Below are experts of layer 5 (counted from 0) of a mixture-of-experts language model. Rows are named router (the router's row for the expert), down (a neuron's output weights, with its number) and show model dimensions 0-127. Each number is 128 + 24 x the weight over its row's rms, rounded and kept within 0 to 255.
After each expert's rows: "comes before" lists some tokens at least twice as common just after its tokens as in all text. This comes from a sample of Wikipedia text that the model never trained on. Tokens count by the router's weight.

# expert 73
router [114 123 125 152 146 112 141 165  84 183 129  98 149 143 128 120 103 121 147 158 148  99 115  76 152 136 145 143 153  93 156 119 149  94  89 142  97 144 147 157 143 119 109 112 113 165 163 100  87 131 106 144 121 104 121 114 141 135 152 167 146  71 149 135 120 177  93 168 131 153 152 115 138 107 139 146  99 140 112  91 104 140 121 110 130 146  95 141 125 113 117 160  97 122 148 106 122 148 147 141 126 114 139 139 108  99 147 114 131 123 142 121 111 147  98 160 166 109 123 123 148 168 131 187 147 180  98 151]
down0 [117  69 132 126 105  96 164 125 131 126 101 123 134 212 148 125 149 112 159 131 131 139 135 148 134 130 142 127 107 139 137 117 172 137 147 100 142 160 107 126 143 111  90 135 158 134  96 137 119  87 124 115 139 102 106 149 140 109 134 113  93 116 153 185 134 144 118 135 187 163 130 117 136 101 146 156 150 151 139 109 109 126 156 143 121 121 124 112 156 116 116 188 129 103 136 169 108 103 129 140 133 107 150 132 105 115 162 121 152 122 176 132 133 177 147 108 135 140 149 103 107 139 192 142 113  86 152 159]
down1 [111 139  89 134 106 119 147 174 130 125 141 175 153 129 132 126 133 123 130  33 123 136  87 148 124 112 140  99 135 128 120 110 166 168 141  93 130 135 187 145 160 160 116 122 120 120  85 132 132 154 162 135 123  66 133 120 137 111 129 125 127 115 136 104 136 120 175 146 123 111 155 128 141 115 144 115 138  92 133 104 135 110 149  97 139 125 125 105 123 115 149 116 113  88 136 104 108  99 130 141  91 116 133  80 148 111 154  86  80 103 109 158 108 137 136 116  81 116 159 129 150 139 141 131 124 150 113 183]
down2 [116 138  66 119 127 114 131 111 156 193 125  98  95  73 137 149 112 133 136  97  99 128 173 155 129 132 140  93 128  98  94 150  90  73 148 128 145 131 145 157 122 121 121 148 131 142 158 135 112 109 154 123 142 143 136 133 126 164 121 109 146 173 136 137 139 112 108 126 120 123 157 133 123 173 140  98 136 116 112 135 121 110 113 118 117 142  95 184 142 107 161 118 100 175 141  95 156 115 154 132 123 128 126 111 169 164 155 146 130 116 131 120 184 122 102 108 143 177 136 131 159 149  81 158 156 126 150 140]
down3 [ 95 121 135 182 111 128 134 164 186 104 108 146 117 190 132 126 121 129 185 104 123 133 161 130 127 154 131 113 114 163 119 122 144 123 145 150 147 142 152 116  78 140 149 133 159 116 127 135 121 121 126 158 130 155 130 119 128 129 130 126 117 100 125 129 120 173  99 135 116 180 120 122 112 142 113 163 117  65 104 137 112 184 137 132 119 122 135 141 148 116  44 147 167  93 163 122 166 122 154 134 118 143 159 153 117 151 141 122 109 138 147 119 104 111 114 150 165 152 156 102 135 140 146 105 113 122 171 106]
down4 [104 114 157 142 165 133 116 104 118 144 128 147 104  94 107 148 176  96 154 123 153 123 121 141 129 127 176 133 116 136 129 139 163 149 131 125  92 163 162 132 160 148 128 139  91 117 129 134  95 188 134 184 123  99  99 103 135  80 140 144 148 146 131 129 110 107 146 108 170 134 120 119 147 115 138 161 135 159 128 128  92 112  93 108 118 142 122 132 128 183 108 153 136 127 171 141 151 116 150 158  96 111 136 145 104  92 106 179  96 137 149 151 106 141  72  88  78 126 168 123 132 123 148 126 116 129 133 111]
comes before: "| ", "|", "-", "- ", "The", "|  |"

# expert 107
router [116 104 118 139 144 114 144 135 107 130  93 109 132 172 140 100 119 111 138 166 125 121 135 123 168 114 134 159 125  89 145 108 123 136  91 131 104 144 127 181 151  99 101 154  98 133 181  87 132 120 115 152 115  98 106 100 138 103 168 165 139  97 126 129 115 145  86 154 171 150 139 122 137  79 115 152 115 148 124 120  83 125 126  89 117 145 104 145 149  97 102 111  90 118 126 114 113 108 137 145 152 110 160 177 119 132 116  84 137 149 173 150 147 116  86 159 187 130 110 127 153 110 145 167 141 136 127 135]
down0 [ 86 107 110 129 140  76 135 142 118  91 146 165 144 102 152 138 168 109 118 133 107 134 148 125  85  65 120  91 137 102 112 125 132 105 126 102 150 101 139  94 112 142 170 133 131 134 123 109 124 106 128 155 122 131 109 154 170  57 140 116 156 127  78 108 123 145 134 121 173 110 121 138 137 120 148 112 139 152 116 117 137 174 140 126 152 109 131  85 123 133 137 152 147 106 108 145 160 156  81 156 140 137 153 136 127 111 173 165  89 144  99 148 125 107 116 127 112 102  74 146 126 139 160 115 163 101 119 117]
down1 [133 104 131 112 173  86  78 124 154 128 116 167 130  94 123 116 146 127 161 191 125 145 168 140 136 136 107 118  98 150  86  99  99 149 122 105 121  94 112 136 135 134  90 138 121 139 148 106 131 124 125 144 107  96 160 154 141 153 130 161 150  96 170 137 145 130 168 148 104 130  96 132  93 115 153 111 140 141 154 101 107 133 126 111  87 130  82 149 107 104 136 184  89 144  99 110 144 131 156 140 125 117 116 107 148 134 126 103 154  87 155 151 122 140  95  95 148 157 122 194 143 121 121 122 138 145 143 108]
down2 [ 84 110 151 121 125  68 134 148 116 134 136 127 153 109 106 122 111 100 140 147 124 135 128 161 101 123 128 106 124 150  93 117 114 167 133  89 139 103 137 104 119 187 135 118 140 113 153 121 101 105 124 129  91 120 137 122 175 126 158 134 126 117 102 118 177 145 169 157 146  98  86 137 108 139 152 103 133  99 107 181 118 104 114 139 105  98 123 153 120  95 143 119 108 124  73 123 165  98 134  97 141 124  97 156  82 121 119 121 160 123 146 133 106  93  97 100 155 161 121 120 187 138 152 125 152  91 136 106]
down3 [ 91 128 130 122 145  92 123 144 167 141 103 108  88 167 143 116 128 139 136 167 120  91 159 144 124 161 155 119 133  93 122 131 120 134 129 114  91  97 105 135 126 129 138 105 136 135  98 142 147 152 119 117 139 116  98 122  93 123  87 156 127 132 118 103 123 119  86 152 111 158 200 147 137 149 122 109 113 102 173 121 134  99 203  93  93 134 155 115 149 137 154  97 150 146 129 120 186 121 131 137 184 117 151 150 152 124  65 122 148 133 128 142 133 155 123 138 166 145 130 137 118  93  96 132 125 102 107 126]
down4 [ 74 100 128 171 122 107 131 147 155  94 167 128 129 147 105 123 180 130 110 138  84 109 117 163 139 179 140 143 128 150  87 151 105 140 137 104 114  96 166 113 157 161 103 150 140 154  96 128 151  76 103 153 118 108 124 120 183  93 136 143 114 123  93 162 136 126 126 134 140 140 168 104 127 140 121 132 117 122 113 140 123 113 170 145 117 108 159 110 123 124 107  98 174 125  98 127 146  84 113 121 151  97 170 143 109 143  67 121 116 149 109 139 119 103 150 119 150 126 161 135 152 120 124 138 123  82 135 130]
comes before: ".", " and", " of", ",", " of the", " to"

# expert 71
router [123 130 118 133 155 118 139 132 105 135 114  98 144 141 150 111 100 117 134 133 163  96  73 112 155 148 152 131 131  98 171  99 151 106 102 122  82 149 128 154 150  99 119 125  77 139 147 129  90 131 130 163  96 127 106  97 145  98 148 131 145  83 196 128 114 136 103 146 140 141 147  96 154 115 153 132 113 139 117  83 121 132 126 113 124 158  87 138 138  95  92 123  88  88 154 103 126 149 164 122 101  93 144 149 122 123 146 108 129  97 133 136  99 158 109 147 146 121 127 117 141 123 185 182 148 174 123 131]
down0 [129 149 148  95 133 131 128 152 119 125 108 136 153  92 109 123 104 115 144  94 133 102 129 134 149 108 114 135 144 108  96  91 108 107 138 107 137 188 104 137 100 130  93 148 132 108 104 116 153 203 157 110 107 154 128 139 151 142  97 144 136 131 145 133 122 125  61 114 141 107 131 110 124 137 103 148 110 134 150 120 158 159 132 106 113 120 150 172 138  95  99  92 121  87 119 158 115 149 129 142  88 108 124 100 159 157 116 105 154 151 103 104 161  68  89 111 115 138 170 118 105 120 129  90 145 178 141 133]
down1 [ 61 159 154  92 149 160 125 142 146 100 172 134 146 102 112 132 101 133 120 144 130 124 132 134 184 108 161 135  72 123 128 133  94 132 144 109 121 150 116 133  96 146 154 165 134 111 115  89 161 100 169 118  91 128 172 112 132 121 110 125  94 152 118  94 127 123 122 157  98 115 111 133 146 143  57 132 115  65 103 117 113 124 126 138 138 144 122 133 161 150 140 112 193 131 127 135 118 124 111 141 161 112 112 118 142 148 107 161 129 147  84 112 144 124 142 136 126  92 115 121 156 143 113 104 118 147 166 117]
down2 [121 127 144  87 124 120 146 124 162  96 145  98 137 100 120  85 140 151 141 151 133 115 124 135 148 138 178 100  68 170 103  96 113 163 162  93  98 111 117 140  97 112 142 119 122 125 155 128 151 126 105 104 125 135 144  83 151 132 106 135 164 132 136 156 137  81 142 111  84  78  93 109 176 153 153 136 124 126 142 142 109 109 142 113 134 160 146  97 124 152 154 186 127 119 154 129 125 146 153 137 147 118 111 151 146 153 110 123 125 134  80 137 172 184 122 106 102 114 104 112 135 145 110  99 160 135 115 136]
down3 [155 116 155 120 108 153 127  51 120 116 117 128 115 119 169 136 143 140 145 129 138 139 103 135  92 110 149  64 111 118 162 128 135 130 137  70 150 100 149 171 143 138 112 112 163 112 105 165 137 152 110 107 118 153  99 115 140 129 109 107 133 127 135 136 154 111 107 177 161 120  70 151 174 139 138 137 126 131 109 133 108 111 167 133 103 177 119 128  79 138 113 111 147 100  95  91 132 132 122 122 110 122 126 110  97 101 124 101 120  92 154 104 137 128 112 128 127 153 117 121 184  82 121 113 119 138 141  91]
down4 [115  99 102 147 172 106 168 104 130 122 115 126 153 106 145 161 112 106 126 110 153 107  96  93 109 173 127  92 135  96 110  83 114 109 135 113 129 154 114 130 164 142 149 121 106 135 146  79 117 138 121 126 144 131 110 159 158 142 124 117 132 152 125 122 155 117 115 119 129 139  75  82 150 128 102 116 165 113 123 100 102 156 145 122 134 121 132 152 115 105 160 108 131 134 142  96 154 169  99 124 156 135 155 105 146 121  67 164  98 173  84 155 134 110 123 158 162 140 124 125 123 124 119  54  91 139 105 124]
comes before: "1", "0", "2", "3", "4", "6"

# expert 122
router [117 123 127 165 118 134 135 147 116 167 119 128 115 153 134 125 121 111 160 166 153 113 116 126 145 113 150 135 149  97 149 129 156 118 113 114  96 134 141 137 178 110  96 145  96 142 141 117 132 127 115 154  81 115 126 119 161 123 164 167 128  91 127 140 132 149 109 152 147 144 129  97 133 112 161 143 106 173 102 115 112 134  83 118 157 139  74 137 112 123 100 136 113 110 153 101 104 154 162 144  92 108 158 169 160  95 188  86 146 122 155 132 104 159 112 145 160 125 119  91 127 147 172 168 168 169 110 147]
down0 [164 129 153 112 107 105 116 115 140 164  86 143 131 138 110 162 122  88 103 131 160 131 131 121 123 127 128 167 111 119 173 134 133 122 148 106 127 142 129 120  58 160 172 119 116 126 120 121 140 125 126 143 155 125 110 166 120 137 163 158 111 164 118 136 121  87 154 111 137 114  85 110 132 103 130 107 140 126 112 181 164 160 169 144  80 131 113 112  83 115  90 154 147 100 146 118 127 114 127 143 117 116 131 142  94 135 160 148 143 120  84 188 143 141 134 149 133 132 166 163 144  93 143  90 110 170  98 114]
down1 [149 160 157 167  99 127 148 132 119 178 113  81 101 126  83 178 107 106 132 121 118 121 111 122 160 131 150  78 126  85 131 142 160  96 103 103 119 130 130 153 128 119  82 126 109 127 122 146 163 152 114 149  88 132 118 148  89 154 113 157 139 140 141 110 140 116 124  70 108 151 158 156 133 135 151 138 116 118  89 119  96  95 175 123 130 129 137 124 125 134 130 130 106 131 126 114 115 135 166 119 124 167 155 120 172 160 129 108  98 147 137 141 153  87  89 133 137 141 136 183 136 168 135 134 141 136 132  70]
down2 [114 115  96 109  81 149 149 160 167 129 129 157  87 112 140 162 127 124 106 129 133 168 130 111 112 174 132 121  96 121 114 129 112 141  95 128 100 118 113 127 128 169 124 105 110 119 129 127 170 179  98 143 116 117 119 153 130 136 143 118  92  99 139 120 113  89 147 129 125 147 104 125 134 123 148  88 148 163 128 137 120 140 164  91 164 121 154  82 112  92 138 131 127 143 123 141 120 165 112 155 119 186 121 156  90  78  79 145 107 115 155 114 105 136 130 154 146 114 136 129  70 161  89 112 111 106 175 132]
down3 [153 188 133 140 144 131 137 130 143 164 133 165 144 110 119 179 110 149 151 131 103 111  99 107 126 132 120 139 120 132 108  99 118 103 122 102 152 136 167 135 110 162 135  93 101  96 146 126 110 130 101 146 119 173 104 135 111 124 153 114  93 117 179 111 191 164 145 117 146 117  64 144 127 119 161 149 153 104 168 130 159  70 121 137 105 136 163  77 152 140 158  91 134 131 128 103 131 102 138  99 127  99 116 137 127 159 114 126 156 136 133 145 107 140 169 111 115 131 158 110 116  90 100 116 138 114 142 151]
down4 [133  84 124  96 121 121  94 110 141 141 109 118 117 142 160 132 165  91 123  80 132 151 133 120 148 173 112 142 109 132 105 138 110  96 106 129 140 125 155 138  99 122 111  98 122 133 108 162 137 156  95 126 148 177 132 153 151 115  88 119 181 124 139 137 107 111  95 142 129 145 133 142 111  67 117 140 171 130 141 131 144 114 172 122 142 125 137 138 102  88 139 144  90 108 114 158 122 108 118 120 134 126 117  84 139 177 116 151 159 108 132  93 175 167 103 104 106 113 120 122 145 100 106  79 178  91 155 117]
comes before: " | ", ".", " |", "; ", "–", ":"

# expert 28
router [118 126 121 138 139 113 126 159 113 177 122  95 122 139 130 105  90 102 153 145 151 104 104  94 140 118 134 136 147 123 154 124 153 116  74 159 109 148 139 141 141 111 137 110 105 133 160 120  78 120 121 137 133 126 123  87 138 128 181 165 174  70 157 135 108 159 106 164 159 135 142 123 135 120 152 135 126 134 105  89 123 142 126 119 142 140 129 146 124 106 120 159 114 124 148  92 133 167 150 134 108 114 150 143 104  99 140 104 130  94 190 115  91 152 115 144 167 112  89 104 133 160 140 192 127 176  99 140]
down0 [122 146 127 134 124 127 124 115 116 128 131  87  85 136 132 152 111 138 146 159 121 118 151 118 113 145 105 110 131 164 135 121 120 117 140 141 109 115 147 117  88 158 138 107 123 156 113 138 127 195 157 123 176 121 105 140 143 164 162 178 106 113 119 135 114 114 115  73 101 122  88  90 124 138 148 161 107 133 186 129  96 126  89 156 113  94 111 161 157 100 110 132 140 121 142 148 149 114 136 105 138 115 112 131 141 132 128 158 129 115 102 113 170 184 131  98 183 146 133 171 115 132 116 151  80 176 126  89]
down1 [178 149 169 156 111 137 109 126 142 146  92 119 138 138 129 125 121 140 118 156 130 107 100 114 103 165 144 125 123 183 156 134 118 112 150 128  87 115 106 104 148 165 136 119 151 118 146 134 121 151  87 145 101 160 128 195 114 118 111 108 150 170 119  96 129 112 100 107  88 150  92  98 157 125 113 159 157 152 133 105 112 159 187 140 125 167 110 125 124 131 107 150 124 109 153 145 121 115  99  81 111 156 148 164 133 155 144 126 151 153 121 154 165  79 115  98 143 120 119 142 127  90 156 109 150 132 157 117]
down2 [126 151 125 116 115 138 121 132 128 121 127 114  75  84 116 146 113 122  85 135 120 130 131 116 128 101 140 119 132 121 155 105 121 115 172 118 165 117 107 127 147 167 155 123 136 125 136 161 133 125 189  91 134  97 120  73 145 150 138 134 163 111 118 171 118 150 103 120 116 130 159 132 107 167 113  84 117  81  94 133 164  93 165 125 113 118 134 136 121 180 106 109 129 179 129 104 186 133 103 124 152 135  99 103 160 127 103 139 114 134  95 133 146 138 122 183 127  98 137 144  80 155  91 155 134 127 123 106]
down3 [165 151 154 137 122 136 135 144 138 112 152 109 112 134 169  96  94 129 106 148 103 105 118 150  97 107 150 150 128 119 124 130 104 104 122  97 116 105 119 101 118 112 130 158 104 119 145 174 163 126 156 173 100 160 133 141 185 142 100 131  98 142 131  72 134 107 157 138 107  94 127 113 154 101 121 111 142 159 164  99 113 123 110 169 124 110 143 105  92 116 140 151 129  93  89 126  91 150 115  91 161 109 107 124 154 144  98 107 119 148  90 123 123  81 106  81 168 137 163 124 129 147 105 101 172 119 118 122]
down4 [121 137 135 136 123 117 117 128 141 113 154  83 110 107  92 139 110 106 138 162 129 104  98 183 144 143  81 137 131 107 145 135 177 113 116 149 167 126 105 149 137 140 121 115 129 133  84 148 136 115 150 130 136 184 136 173 124 123  45 174 120 127 156 134 100 149 150  98  91 113  80 120 129 138 111 138 139 107 122 135 113 132 188 109 132 154 107  92 115 105 148 174 163 141 136 132 111 133  64 112 145 103 157 125 116 138 119 128 160 124 126 113 167 155 106 121 111 129 110 132  93 164 117 126 133 114 145 129]
comes before: "| ", "|", "=", "===", "The", "=="

# expert 64
router [120 110 130 139 135 129 137 145  96 165 122 101 149 171 156  96 113 117 138 137 137 103  96 123 150 136 136 142 152 106 121 114 146 122  97 140  98 152 126 162 137 129  92 129 122 159 120 112 125 120 121 140 106  89 120 111 152 115 190 149 130  86 180 149 125 133 107 165 193 138 166 109 158  82 138 149 127 135 111 110  98 134 118 106 144 137 100 128 130 112 124 131  97 119 160 112 128 147 170 138 114 104 148 161  97 108 140  76 135 135 166 150 135 172 115 144 150 115 102 103 141 141 187 179 154 165 109 144]
down0 [174 155 127 194 151  97 118 115 125 131  64 155 119 125 152 146 129 103 116 138 171 167 150 117 131 143 124  91 128 135 140 109 108 138 139 135 104  95 149 117 130 102 177 145 136 134 121 121 129 127 171 129 154 134 110 133  86 139 141 106  89 142 135 111  88 155 140 142 110 150 125 151 122 117 111 136 100 100 123  96 166 182 156 116 107 110 155 162 126 139 131 147 155  93 151 140 118  68 122 154 141 161 130  99 180 138 118 124  94 128 181  96  92 121  98 160 109 133 125 136 109 133 140 130 101 121 109 129]
down1 [168  87 101 116 117  65 153 147 113 137 134 128 150 122 149  86  99 159 135  99 143 121 126 125 116 110 156 142 147 115 133 114 107 113 152 149 166 139  77  98 117 132 179 109 142  93 124 158 108 121 145 120 123 176 135 164  76 162 121 159  87 121 129 149 159 171 126 168 108 121  79 114 121 124 118 104 156 133 124  86 113 119  76 162 134 145 123 124 111 118 109 172 153 134 171 129 133 152 149 142 111 118 121 103  67 118 135 120 123 122  88 120 126 130  99 113 133 143 114 113 120 146 122 151 142 107 119 100]
down2 [147  92 121 124 108  94 170 170 123  94 140 109 131 121 118  97 160 111 136  98 152 104 143  93  97  67 117 172  97 110 147 105 129 102 118 148 124 144  51 137 140 150 129 124 143 129 118 141 117  96 143 126 104 172 147 160 125 147 110 161 149 150 104 117 126 141 134 152 135 109 134  87 133 147 142  84 148 123 103  78 118 122 129 114 108 111 116 103 113 106 100 163  95 125 148 175  65 149 115 139 118 134 144 148 133 134  98 139 107 139 115 105 120 133 127 136 101 123 142 193 133 107 138 141 108 108 131  91]
down3 [130 109 133 141 135 146  78 124 112 156 120 151 136 143 152 125 146 142 108 157 134 114  91 122 110 135 153 164 166 144 112 114  63 123 154 120 107 132 104 134 132 161 142 185 142 158  74  76 125 127 122 119  90 108 118 139 104 139 175 118 146 134 141 148 149 138 133 123 120 123 161 119 183 125 157 109  93  93 143 169 149 137 150 154 127  94 126 107 111 132 142  64 174 175 127 130 122  94 123 115 126 139 129 147 112 114  93 113 121 140  96  86 132 169 153 123 112 136 139 131 131 138 148 105 101 181 136 134]
down4 [126  96 160 139 108 120 122 112 141  89 136 132 128 104 113  94  83 113 114 103 177 109 112 107 111 123  96 140 153 132 108  91 154 114 144 122 152 132 114 133 168 147 122 128 137 149 121 173 138 129 157  96 147 146 142 135 108  98 152 121  95 154  76  82 141 115 121 141 143 102 121 215 113 116 143  82 117 160 123 150 132 163 125 144 151 137 108 135 136 132 168 123 127 152 132 134 177 170 148  98  98 119 167 123 168 131 163 113 159 142 134 151 158 127 115 153  93 148 140 124 138 121 108 109  95  96 158 127]
comes before: " | ", ".", " |", "–", ",", "; "

# expert 113
router [100 126 129 145 163 109 144 154  79 148 119  99 140 140 131 100  83 124 142 161 160  75 102  99 129 125 139 168 141  95 136 101 157 102  86 155  90 147 145 147 143  98 108  98 104 166 160  94  93 116 105 147 126 105 114 109 138 123 138 133 157  96 151 136 120 144 133 158 126 152 146 122 134 109 150 141  92 140 113  77  95 146 116  81 119 157  88 149 117 111 104 140 109 125 153  93  95 147 145 149 100 113 128 139 111 126 144 124 146 106 120 163 111 146  97 164 164 106 118 112 152 156 134 171 147 163 122 150]
down0 [135 122 142 148  84 107 161 127 150 173 103 146  70 141 130 137 125 158 134 141 134 135  74 128  95 133 125 143 138 121 115 113 171 124 133 131 143 182 128 121 120  87 127 115 152 150 132 167 138 142 128 182 149  67 141 126 132 132 120 151 141 119 124 107 104 135 138 142 142 126 111 111 176 181 104 169 140 178 153 109 113 146 162  74  83 124 138 162 139 147 111 131 149 123 104 117 154 161 129 113 100 114 169 103 124 123 139  98 149  91 104 112 127 131  99 129 137 127 136 152 103 111  74 131  97 135 140 127]
down1 [166 140 157  94 123 164 109 125  79 184 171 147 127 118 139 151 133 136 146 108 123 155 156 128 154  67 146 119 125 107  96 138 129  97 112 176 138 148  81 122 117 124 125 153 136 116 145 109 143 139 149 143 150 106 108 150 129  94  91 113 132 131 116 125 172 112 144 112 133  93 118 140 128 124 123 123 128 125 169 130 161  84 156 103 143 108 160 159 123 129 118 162 132 116 120 111 166 164 103 125 165 124 144 129  92 104 155 108 130 135 171 104 148 109 103 129 114 106 155 139 116 136  46 161 151 119 116 146]
down2 [157 130 156 159 104 147 130 137 105 116 134 122 169 117 160 173 140 162 155 177 117 125 137 116 161 128 163  93 134 150 130 139 117  98 126 141 123  79 108 145 115 134 121 134 151 126 164 116 148 123 155 137 135 167 114  99 145  96 102 142 143 125  95  86 137 139  97 119  90 134 113 138 125 173 129  88 129  95 106 100 151  83 129 136 128 130 128 137 130 137 121 144 199 147 127 187 146 107 119 104 113 134 103 116  75  96  97 106 116 141 110 106 133 122 111 109 135  98 123 141 105 154  78 176  99  99 131 106]
down3 [156 126 205 104 123 125 139 119 127 139  91 101 124 115 113 146 146 150 138 162 157 101 126 124 151 130 157 136 130 177 148 117 117 119 145 155  97 152 102 145 118  94 119 134  81 121 118 139 153 129 127 129 203 144 120 185 122 147 179 111 110 127  95 110 126 140 104 148 113 154  91 121 107 123 132 137 156 140 169  99 105 122 107 148 116 130 151 125 123 102 137 120  90 171 143 128 153 119  96 127 165 136 116 138  67  92 102 162 151 155 176 110 145 162 110 106 146 123 131 114 133 114 108 123 130 162 117 127]
down4 [140 145 136  99 127 168 126 171 125 125 164 159  88 102 136  99 130 139 152 159 157 155 141 128 144 112  97  73  97 146 126 153 126 117 137 152 138  80 130 148 104 119 190 154 104 150 185 132 148  74  79 150 157 156 142 144 149 182 121 134 130 117 105 142 162 146 118 132 141  91 104 129 127 144 104 149 137 155 163 123 158  90 148 155 145 128 112 115 110 140 127 165 138 109 118 159  98 146 128 141 123 163 121 143 102 131 118 169 105 119 129 111 105 112 138 144 126  77  89 135 119 141 116 109 117 108 109 132]
comes before: "| ", "-", "|", "- ", "- The", "The"

# expert 138
router [119  75  98 146 160 119 137 140 131 125  78 113 131 189 170 122 125 116 134 149 139 139 104 100 150 135 154 148 153 115 147 121 164  89 101 129 128 125 157 173 139 110 122 111 107 150 164  74  85  97 125 159 110 103  89  92 136 139 145 156 133 130 128 155 110 147 108 152 204 141 136 113 146 112 145 148 133 137 114 106  99 125 104 113 115 147 108 144 144  91 106 117 101 117 142 133 106 133 138 143  92 140 140 136 116  90 168 135 139 102 161 137 117 118 100 142 147  91 118 114 137 121 128 182 176 147 113 135]
down0 [103  93 106 120 159 101 142  81 122 137 121 173 109 106 124 165 174 115 138  99 116 125 130 151 118  63 145 122 102 100 103 110 145 129 113 129 110  90 138 124 140 128 151 152 137 139 108  99 140  85 155 101  90 102 149 112 133 148 146  84 139 130 125 123 132 192 130 136 129 140 131 134  87  87 126 110 145 107 131  97 156 113 110 113 167 135 165 167 143 151 102 104 133 123 159 159 140 135 153 107 140 141 120 193 109  96 127 136 101  89 117 120 175 111 107 116 112 160 106 145 148 130  99 171 133 119 126 134]
down1 [150  84 151  82 142 142 155 110 108 149 137 144 115  77 102 123 125 142 140 111 105  78 111 156 143 144 120 140 141 165 124 122 131 156 136 131 137 108  76 113 134 132 114 126 135 103 131 145 132 145 113 172 106 116 147 134 140 157 139  94 138 109 138 122 148 141 144 128 128 106 134 134  90 138 151 115 101 129 166 146 157 162 126 112 143 103 160 160 132 120 103 124  98  96 153 113 130 170 123  88 151 116 153  67 137 152  70  98  88 167 141 127 176 123 117 108 125 155 149 107  82 134 140 142  62 118 130 157]
down2 [170  99 126 143 106 124  96 150 123  62  82 139 122 179 132  84 108 125 103 167 144 132 110 116 180 132 146 119 188 126 140 128 134 131  92 157 149 141 164 134 168 126 148 105 158 135 136 143 102 152 150 125 188 139 125 112 132 137 115 155  75 141 129 162 130 104 103 163 131 128 136  99 166 171 184 133 130 123 150 128  87 120 140 153 140 139  99 117 105 150 101 150 146 143 123 126 128 138 104 112 115 128 153  95 128 149 121 167 113 127 102  93 114 122 151 118 122 137 147 137 126 153 120 167 133 162 131 113]
down3 [122 132 131 136 143 158 141 116  93  96 112 159 147 160 128 122 183 124 128 136 132 173 100 111 110 104 136 111  81 113 140 152  64 114 152 141 144 121 133 106  68 114  96  94 102  76 128 114 122 148 107  88 102 124 126  93  95 164 144 119 149 147 124 116 150 111 122  92 145 146  76 127 154 119 125 121 103 116 133 148 129 112 125 129 133 130 157 110 104 106 120 112  95 121 149 159 128  80 102 153 150 145 117 158 141 161 131 126 141 133 173  93 114 108 124 113 132 121 121 156 143  67 131  96  73 133 144 133]
down4 [124 152  97 145 125 104 134 100 151 150 101  76 101 100 150 103 123  75 134 128 111 113 141 148 134 134 125 141 105 112 147 146 102 120 148 131 172  97 145 102 135 140 135 134 127  94 122 173 163 144 140 132 134 163 183 115 129 119  76 120 135 125  98 135  94 113 144 105 140 111 103 159 123 175 163 130 132  90 116  48 127 136  97 137 140 105 157 118 134 128 105 124 134 109 162 153  94 119 111 141 119  85 161 137 101 116  72  90 119  95  73 135 135 100 112 129 106 125 127 111 117 121 119 155 131 135 107 109]
comes before: " of", " of the", ".", " was", " to", " of a"

# expert 10
router [118 137 123 150 112 112 119 127 112 142 131 102 156 151 133 116 123 100 141 146 165 125 118 127 184 132 135 140 153  93 135 130 162 129  43 128 139 162 134 131 152  94 127 102 104 132 124 129 118 118 100 150 139 125 125  95 164 113 175 110 175  96 181 167 116 144 132 151 155 134 151 130 183 132 148 138 102 145 114 109 139 139 107 135 138 155 119 169 143  92 118 135  91 118 139 120 108 153 128 137 137  91 141 132 145 112 139  90 141  90 172 127  86 141  86 128 142 101 113 104 129 107 164 171 147 170  96 149]
down0 [164 128 115  96 118 133  93 148 168 161  82 107 102 107  99 128 102 125 131 155 143 121 119 127 130 103  99 149  95  88 120 147 155 122 117 109 133 107 120  94 149 120 137 186 122 126 125 143 129 145  86 175 153 114 130 153 130 141 126 136  81 142 138 108  96 146 122 135 114 137 112 108 141 138 164  78 124 109 151 114 100 133 140 149 119 120 147 160 104 179 183 121 145 111 130 118 120 138 121  94 104 126 162 163 113 112 135 130 137 108 132 145 154  75 136  76 102 102 135 162 136 147 139 109 163  94 154  67]
down1 [114  94 138 123 133 106  86 127 130 150 120 163 132 158 149 104 128 132 129 127 125 130 132 149 151 144 145 138 118 129 130 126 103 128 145 182 105 191 147 146  87 125 182 129 147 116 182 153 117 183 116 119 153 127 134 156 132 150 172 129 112 166 139 109 135 130 165 127  81 136 123 162  86  93 118 136 118  97 136 141 148 161 152 133 136 100 103 119 103 127 144 145 119 103  97 122 140  83 143 120 130 179 162  97 118 147 167 112  90  93 158 149 131 129 172 134 112 158 153 128 159 150 111 110 114 164 150 136]
down2 [133 128 139  94 144 135 135 135 115 106 124 163 153  95 162 171 114 151 107 122 146  93 155 121 125 146 165  84 136 126 133 107 108 144 166 142 121 120 129 126  96 104 136 144 130 141 107 172 115 108 149 107 125 122 146 130 132 146 156 146 117 125 130 132 141 131  91 136 127 106 100 101 103 165 151 114 146 125 122 114  97 116 109 153 140 124 118  88  91 118 110 168 138 131  67 129 160 102 111 161 139 164 119 166 119  58  97 105 130 128 157 178 115  99 113 161 154 154 166 136 116 120  76 136  96 146 104  69]
down3 [161  84 114 100 144 116 158 128 154 147 102 143 102 162 157 112 119 143 136 146  91 138 139 124  93 168  96  90 122 156 148 134 150  89 148  92 102 120 103 167 142 105 116 152 146 168 128  99  91 130 140 155 100 165 116 101 112 164  93 140 115 139 149 104  99 118  99  98 172 138  87 112 101 125  66 143 121 135 144 150  93 162 152 122 144 129 100 144 107 110 133 118 148 113 136 104 119 114 108 130 146 135 119 140  95 154 145 148 153 124 124 103 154 137 130 123 110 171 134 146 146 128 109 110  95 101 174  79]
down4 [ 96 104 137  85 132 125 109 116 139 185 124 105 105 160 120 136 109 142 154 148 122 180 148 126 126 148 115 124 137 143 127 117 159  94  99 111 128 131 117 116  89 136 122 137 137  87 124 110 152 143 133 133 171 144 113 119 113 150 204 157 126 175 150 131 108 124 107  88 134 126 140 156 169 100  96 151 120  74 159  95 138 123 133 131  90 121 107 146  96 201 148 120 108 143 125 109 156 135 152 158 164 116  92 137 158 134 116 149 160 121 143 114 118 108 132 118 106 140 134 116 116  85 125 104 119  85 127  96]
comes before: "0", " | ", "2", " |", "3", "1"